python train.py --n_layer=10 --d_model=160 --n_experts=128 --experts_per_token=4 --d_expert=64 --d_shared_expert=128 --activation="swiglu" --moe_layers=[0, 1, 2, 3, 4, 5, 6, 7, 8, 9] --router_score="softmax" --normalize_top_k=false --routed_scale=1.0 --balance_loss=0.0137 --balance_bias=false --router_cosine_scale=20.0 --init_std_router=0.00822 --lr_router=0.00114 --vocab_size=1149 --norm="rmsnorm" --norm_eps=1e-06 --tie_embeddings=true --optimizer="adamw" --lr=0.00345 --beta1=0.9 --beta2=0.99 --batch_tokens=131072 --seq_len=512 --train_tokens=729800000 --steps=5568 --dataset="wikipedia_en"
Below are experts of layer 4 (counted from 0) of a mixture-of-experts language model. Rows are named router (the router's row for the expert), down (a neuron's output weights, with its number) and show model dimensions 80-159. Each number is 128 + 32 x the weight over its row's rms, rounded and kept within 0 to 255. Numbers have three digits each.
Before each expert's rows: a language model's description of what the expert responds to. This comes from a sample of Wikipedia text that the model never trained on.

# expert 42
What it handles: "-ish", "-ary" endings, digits
router:104075133098141143109110129111153137135161087124178118150134136088127162128154155159182081142117109120221084191122172138106138149144112139124199152134174147149111111143116166127139104122132175156122046115140125110123069085133124102161119123
down0:099143109138095077128166134119172134130120122079143171051144176130119110073137164127111111120119137092078129159141118087073104115157159089120128099110124149157147111126094153144157036147162172118127129130107109129160153180103181146151160097
down1:060117095137119121148097102140166107093142121161141125154108201117116161165054094136068120132131084177114201144163129169112123065112169120109167122102146117102120125157206148148121177134169110148149086090096138156148105110139186116136171127
down2:180131088123062106125245098103106119155143107184160103128083181110130158111153101121132128056105137100151107131117103153099112126125125130050151195203095100111127113121202152108138121112145185166120134160137086064127096070160148114158142110
down3:073127099140066122081101131154111089073113137125098135127162123191143188134104151154157116073149112184160094116050088153146114145128060162124117089112108126192113120146150119126139109145073135144130105100135117179166144136181180112115139131
down4:124114207172162167168094083148113138129185095092147182124068156076065153122155123093092103116123118085132124111079097180108059107125118170113104135124126104163151125092197185127121147108158150166084088147161105140145208134158107152116145107
down5:153129083144109102079109121146097074111098138167142145129123103103195164112114100119157131110145116187121122111147132093130207155105118046122173087104123149133144126142153134168117161181054127144137126118103121093077035153186079076155143156
down6:173121117143110105099120134114094185138170158175172123124141145085111138139134119132131125056084055127116156146110137218182145124113127118077142178152105139114144093175128122179112113158067164185124125159114148142137072128151155130117153069
down7:131180114131069073086100164163090123084159114127099133129132141128101141119178098204118149068182148163200082101132119065148158117120083125119148178113127123143154114141155209172166167117083165106158129099151128082073133127099147171084125070
down8:112126089180101123074132086099091172140135173144114133133152154129126146147120107101100141096143105099161112098101142122101151139113122156120129127186173147150185093106126155131125221069089077106125174144107054134151135110102158087158111138
down9:108157116094126117154180100122186083119135142097151112150153079094129141119089097110108136059096199111145121170145138110134080156123148151163118195125151118198096138165152161111132125149147091141150158087112152113164184121102102149125146168
down10:080190176159129115139160229093127128170125110140129110116107150088168082087139114100165170122123151121166121093162173072111130047186136118110132142136182050142155160113110162108129138150128087112153171081115093131101120088114114105102080152
down11:137094140040105109132120130133123128093168096152134143105119187095113110161148146149131135083120113069160138085142112137095093178135147151084162118098074134134128182130105123149163130047100176172177114129151157123085158153134142113065098082
down12:084145156143125120169131108062108197137105132092118122118123186103132147086136156160101150115139121083080117131163134088133159115154123139122127105167111152144166095144126151140150095168156112108090157100072113094132181125113127131208147158
down13:172091116134218112186075124151073175096124169112151092107088101135103114128085087099166103148146098146107079092109103144136125124085171094164097098027090096167131126162103179094179125168083128095113110121122115153154139156094098144097079109
down14:125120128125174143162134113179107136128107184174108134128214103136177147116162176144151139163113138100132143080081051133080171139105157122111106140151112116092154115165166112069114141117135099118148080110156099094132125127113083114138114149
down15:131113097163149141096100164116102101162164165130128106134105113072105140097112111143144133123149151139100108156083117156142154137098103092137140132111139112112080110050135121120123049255092194138161088138152114122102107115127133142102131130
down16:147099075159169103141136170143095112113131096122101122102088084107141116119136115167170127126137185120077090121137130076171095191134173108146190136114238101100095115077128100094105144144137083097226135176143122141147100179114180122174122079
down17:134122143072188132121127133083154146109146128147091155113124099130052069164157100173067065176146157182178166147200097148141154127148113097142143127138122105105145135114160065189126135113117146140096103164182113134082145125146099079097115164
down18:149139167172125148161147136117151113154127097132107102077104041151165092164108154157153124184133097159130148174161080130173106133086111120073143142096117132186105172106099108124113143143103149122124143153177132128092079162143106151045121150
down19:098109125160143157117079163147078154108123200116121140154157096122135085147101176164137124176115136129106198143157154068176165139161175120187152104095128182153102171143088101125092116149117103056127114108144196177054177135132122103112157134
down20:118155119102138105132158132155098123113104143116072087085152151138129065163071087187150128144160116146157115125120076128129119163095098130120093159132105124132078125129129114189114168103138126091012143126166100137142119166087126094142168095
down21:148122128033118074088113096097118130093138098069155168152126158102103098151188163105132116137093092150164175113194155148135201134173095125102183139122140104120159083159144091171147121092152135145120125125182100147158141153145121098165087135
down22:115155129091093061104152133104104150128141145119124148048137202115134131112132156155155159171115147083099144074170103137114121085118113127124148184153159143101126103116119078123108118096177070112072128104121077152134182159092157125133152129
down23:144145104169142106156151156163127066160196099233113125119104145152120174166176063175129150120195127120134078102117172070166101154132083147143088176097105129154150149117146063201112096122093104120137110142122185095087119086143126201156163128
down24:144151144150141094066113089135212096124138159126091093192115070144124139092140110179142094144135112105193158131170067152113154137155168084142150121198135121144155152171128113144150158057117163097129102087137071101171122151134128076069163123

# expert 45
What it handles: Build and year digits
router:142113172105150069175153144120072080152188142068156097169148112129140140121097162112135103155132109140116121160182151119125082164151134117094101076125136115181083124114201152129099116149171118194087124134102138204169107162133148099147190113
down0:142128143158165139128180157131143159097099114122075054110157062120123154109145171151103097136120156189132132115100171138149148173154119070176235163148150162128133144132118160092187137127112107126100126111166087166130105069146084157149138089
down1:080130116166137172122120131109135134103160129099190135146175133155168210070177110135123187144115133104136186126199126150136152097128119125160161150139134124133132146132140119117070128096138180096202140067147149105110061187095182149119140141
down2:111074134126070085094111135112149154153133164111142155138119103077108122174140114134175173097107143136122123080086184117119119062135138171151152135158140138130148167115122104125096164123079088165137127134122096083132104124166185128180116098
down3:148152108106134119187116112132062108123099108102135196131105104137153148139158142073142109122149110174104166215135114147148069110142110081098113096074119079129118167089158125078188160142126140156128153118155085172086091129128124083077142183
down4:142125143156174086103034173126143128138103140081111138167160114163133134149138152120097103109107206148140138061155107145160156148103101141154026158168151127183114137153086172102152140115163107058097137090146103124153126100148161118125128164
down5:112141146129096136137127098075085091080116138144177128146131228144088105131088103064126157090158123109133141139120108100115092077114168133125168128105163157119122076103119132121124116086105160104134138142124116099173084120115093133081137140
down6:180154142083135170124130169096119043115140191181118140146158168111061130164110133067112092144110170176114098110149147136132104140063109128147093182124107137105126105170156136132158163131173111095126141157111105120106123141108149130127161118
down7:121108157080139161093090089101121132090107169117092164118105117144113128137134158165127141092118221103139164152148115152111137118067118158085192088122166129200126156084106140162076106135120102104113117107135180114144113147105125157100102125
down8:129132148122177127113105122148116102186124120130142136150090129145098136154195195193141070134098132132148056078125161183166209129127155076190197140156149166170125109112090078108140071158133177160107120143138162123054189093114137069140131095
down9:135114157196142116138069103066194166116169108161186131165152163147110146136146166126125122080131116117112111079127104110088161124139091085089138093071123065141106083137089207097168097125195170118067106149132089123149125103136136158140128143
down10:115105156159093075133159122106118062106093126100119144149086163059069162096103078150124162106154246104121105079066102151095159101101142068126145109121078144125116112104085189099101107112147133098124104137085115098169102144103134122146128090
down11:131157118154160118176075138114106103144042122146120136098182137103165128171154145074071129084099131147179120111156147132187124129135100135132169098126111067064147158108084063100091099159134194101090095111112096065124112116143125121127138146
down12:103087149110165147188107137149149143192130039109088114085123102153128126100109150070146174170122074120118119108109127134163123109096153120089113126115120127113176196104097109149163094173110101132092129074128123128116078063181120062072174078
down13:151138097114077113083161148110063124138137089148135099051168151096090179173122119137177168057124130097127124163109160114109156144123175161101080080120100114138119164098095158120170070122150118142123135167134129135154152129123063063093142112
down14:222148138146179121163171128117142104123129142091121087127099144089113145104198125146106113084125147189147149158127086184092115123096088071091131114110108108106129124174142140106105085159125124165152078157150042075172126178117044195128126121
down15:139124153153147158134092124144156167145201067155160156150129083174197178078127230080136136179100132107094162098121154089082095173136136148161163138129145130127078113129142174157115159080124072175119139106140130138169126135133145133168132152
down16:110118105140121101129180132146096109076106128121100197070167139214150074156081140099157119106106133077178146165096129101171113095129130125061133142156125106058092170184142105178153093132108175128159101173098145151101107108149135063095134132
down17:135161103139127102198165099144068087114098084091143150084132141138166144127121175103123119139142136111100161172128095150120027104117100094125095103109108099146158165080163072136182163100122096179160144108154052122159112140163171060063176155
down18:135073163110151124149137166124149085149227049084089197121151126149107077151097125143085144128160121134113111154117221075067112184151140177166094142093112087157100206087149121116139103173150102173169076134151142145125153123140152132066181098
down19:106129149103169104110123091115101118100119097133119170113104156156098150123096153137090153034085161073099169176060160181117117104146144064159137162123148059122132118154115123109185143158093048099062134160109103121182072108126122055142130162
down20:173145095147114137142167105143150098119135123145103117115091139198140098180194114120103157101152161140101128162132081155139091128092100065173107137152110131116108125075116158119160149140091108120158124171096089126089136134175099093074159119
down21:079108105142099140188118114088157141063168103180170094111116126097130122137119142128125133155119160133083162136125075187119124091149118078125113121151155116087125141115095140164115143142179104144103125164140143082144168134130161084170092146
down22:118126139163127136115112114151111128101126117135135131167067099125150105106088107130144109090125076175143159157128064122135179150142070123035082025149072142126180118136087162099166100135093144221097099144145056170123105073115154103086111145
down23:081146114159107140104141144096094114106149115118109145115108150189155107170153143177114044112106083163125161183212128080121165112152169134178036149079081126135095134150152121058134076087152148134082128136116098109156176103076120147108169164
down24:120117184170142174089176143146120152158111091110107121138137139188162115056144151100106105068164092157119137097132095147071129164027115184098035150125186111163083106175136101147130124119108114133142140125162130116142105128114159128099120119

# expert 12
What it handles: "le", "te", "ro" pieces
router:090133156138163170121141102140127156099073090112164189078124140152110097155136160181114189064139145156103100143061145122135080116147149152122129077075062173100137127127103135120128134109090120108119178144165074106109144185092064119118125108
down0:118120146136141095164154129118121119153148149089157194058135065093240100168163095068104148116168144054147087119125100094135125158108139117126165139109131099107107125188132111172118136091133145108156111127142173112135129104083075105114089146
down1:189078096074093105142101134140137126181145059145143133095140167153132176110082138093110118142111181100127063112084165131186147110200136061139080149130115144119076151149084122055125107109114099069092070139159116102123129119148144148162103108
down2:098131087161151183155130118194124150163120150191148098154120150109113133107131154061133116142113131121081120108106107108100073153097119110158174160111134101099182096148070135147106151123104162177127144150125145123135185121146181107118128159
down3:076145071132102086082115109022116139129120136143119204073121124112117090158129139154147150120151164157084162072145089135114138101152129119140136130097085154119117130085087080097095100145157142129098130147123078202148135139122139165126130128
down4:095127194128168174107125163178172156140167178114082125085139134132153106141143121164143199143132167110106145137211164147136126112046129169156136130204078144073144151160081126180100141141072103112126147122069160200127118159069087141151171128
down5:109139150176155129120155136069124157155083115145174220139159050150135100128113118224147141115077194120106107164127113128111177139166137175198121143148089188120136088132156130143110160091147149100159110148116100126123111148113122096139138118
down6:121116113099094109151088157132132167126127140138125145139127126188126141143156110070134160113132176134139099137110096103119180169110117174141130172142192156121079115210090180099085180171084174211132161167167126157144119083087134150144143133
down7:144119151157150092123180170143135148103179162067130109191103092144142174113058191081123115089093110166126099125073117160081172139190096078169138103170165104177122110115135109059133141094131121106179064147130129124199121142131096146164130129
down8:097173046167122193192098151172109103124110112152175070132157166191150173137093112147095095138100093165139109122127158072127139094119099105112148159128134145153133176115143108164065170098129105130099030088102115110122146116157091144092177138
down9:124131074119151051040158137134156129162131111136145153130140091129122169155165096156109075049208189096086083088104084086080150138190119123150077098072192128124072120135092191070107181124136139141191128162111128142132105150138114174163106126
down10:120157131150178156023121096120122126115146138113129104130123162156128163134134172129157176140122123079211111122137139129123164105141124196129120154121120098148166106151130108094142099135122119107142221143149115177131136120107132075128125140
down11:188151211097102126130132143165149147125158176106125116081142073166151086123146150144117139116073152156191112136148119223135100116084107128063157143106116112168147143079125168116118119073095185175080117082136135213132121119111172129080089124
down12:090170130134109087100121067120147104161077139178141132157138162143156140092152111096123162143148111128101077151070148169157092106152097084162116076107093131156045147132113154062108131179156076170160127171095165181168125159099105163076134139
down13:104153123159128092115152082168051102051102144155165146172082202142073169142209070144094102087142098131097145124124193151136163075175178148104108098091072148142139125102139132138149106117162087182115075133131132106133145137099134129172146122
down14:126106156082174094103149116131121104114169147137142146145138124147114200113137053150115117118089165182131124101083144084134115040192074115154150151109099165092077071138155132130089144186088157082170129120097157090103097131083137184083134120
down15:119133138137089144179139134104144113161062133104108156095183155108120100116185137080192132175127147079115133144132153160084137185024134124085125123155045055143122105135101136198174098086108111108192180117087140147103143198126124105107168166
down16:131125140123136100147086104102195198115146102135135099106119194110139175128115170072150113135078120153129212124195167106133159100134109150115164078061120116123082108156148132110133083166155135098086113136145137064162168112132163120111151136
down17:124115150148131132153214147055152121105132151141113144158238110127145070116071149089183083184115128113130167110114183116189133114125157094123126105126135132127173114105106083102159191117109042106152158090136144120110194118189162128156170181
down18:121133124186125149098186110067111101139126102110075163128144124156121113091110123097142164111126210092139121116101165137105161136118113163167134200206098134078099161173110130142172164128149141044182137158124134046121128159170098142145162075
down19:121101164133180155122139105105081210090082122142146080065063185107129081095107146136138146113094106119135117185138075143085138155142117066158104126101116152115110113146113119176146094143073150104118164088130110097120076105117168093147094100
down20:077136125160127148154142030133107147094140104103099066134089136147177148109076195114141176116122127146145136076089116120150130112093105148139167148074134096187106101160141143151227215117155163127103132141159148124140150107096165146149124159
down21:113109119118139128091089147080122164129122123127185175054093124120105134106179177101103103116146132165145154108151105164121087136129085148166084096107083091177106148119110139145183154124107105116131160191130107176106099159124143180136088185
down22:144079105235099132099126104132146146114073123085197116105133201079155101133137139124099166184124155080126082118112131168108138174120198132128089135127148059134137109147101105120201129147140116137112152135169176165127101130036154102157164130
down23:165182172149125132113177147105131126136106077127154140179177151158105155144122111142148165127130076155107075206101110097161147103096094155120081134104143130110148119108082133198102160077146127113202148106104165086091105125181151121138142116
down24:153114121135153131144091107148136119132142152082089062122125077174183153175179073106148143158158135088138077169122105157126133163067096151128101135179171097104161125179128134099159143143127117131123171207138171134116142149094109084095101171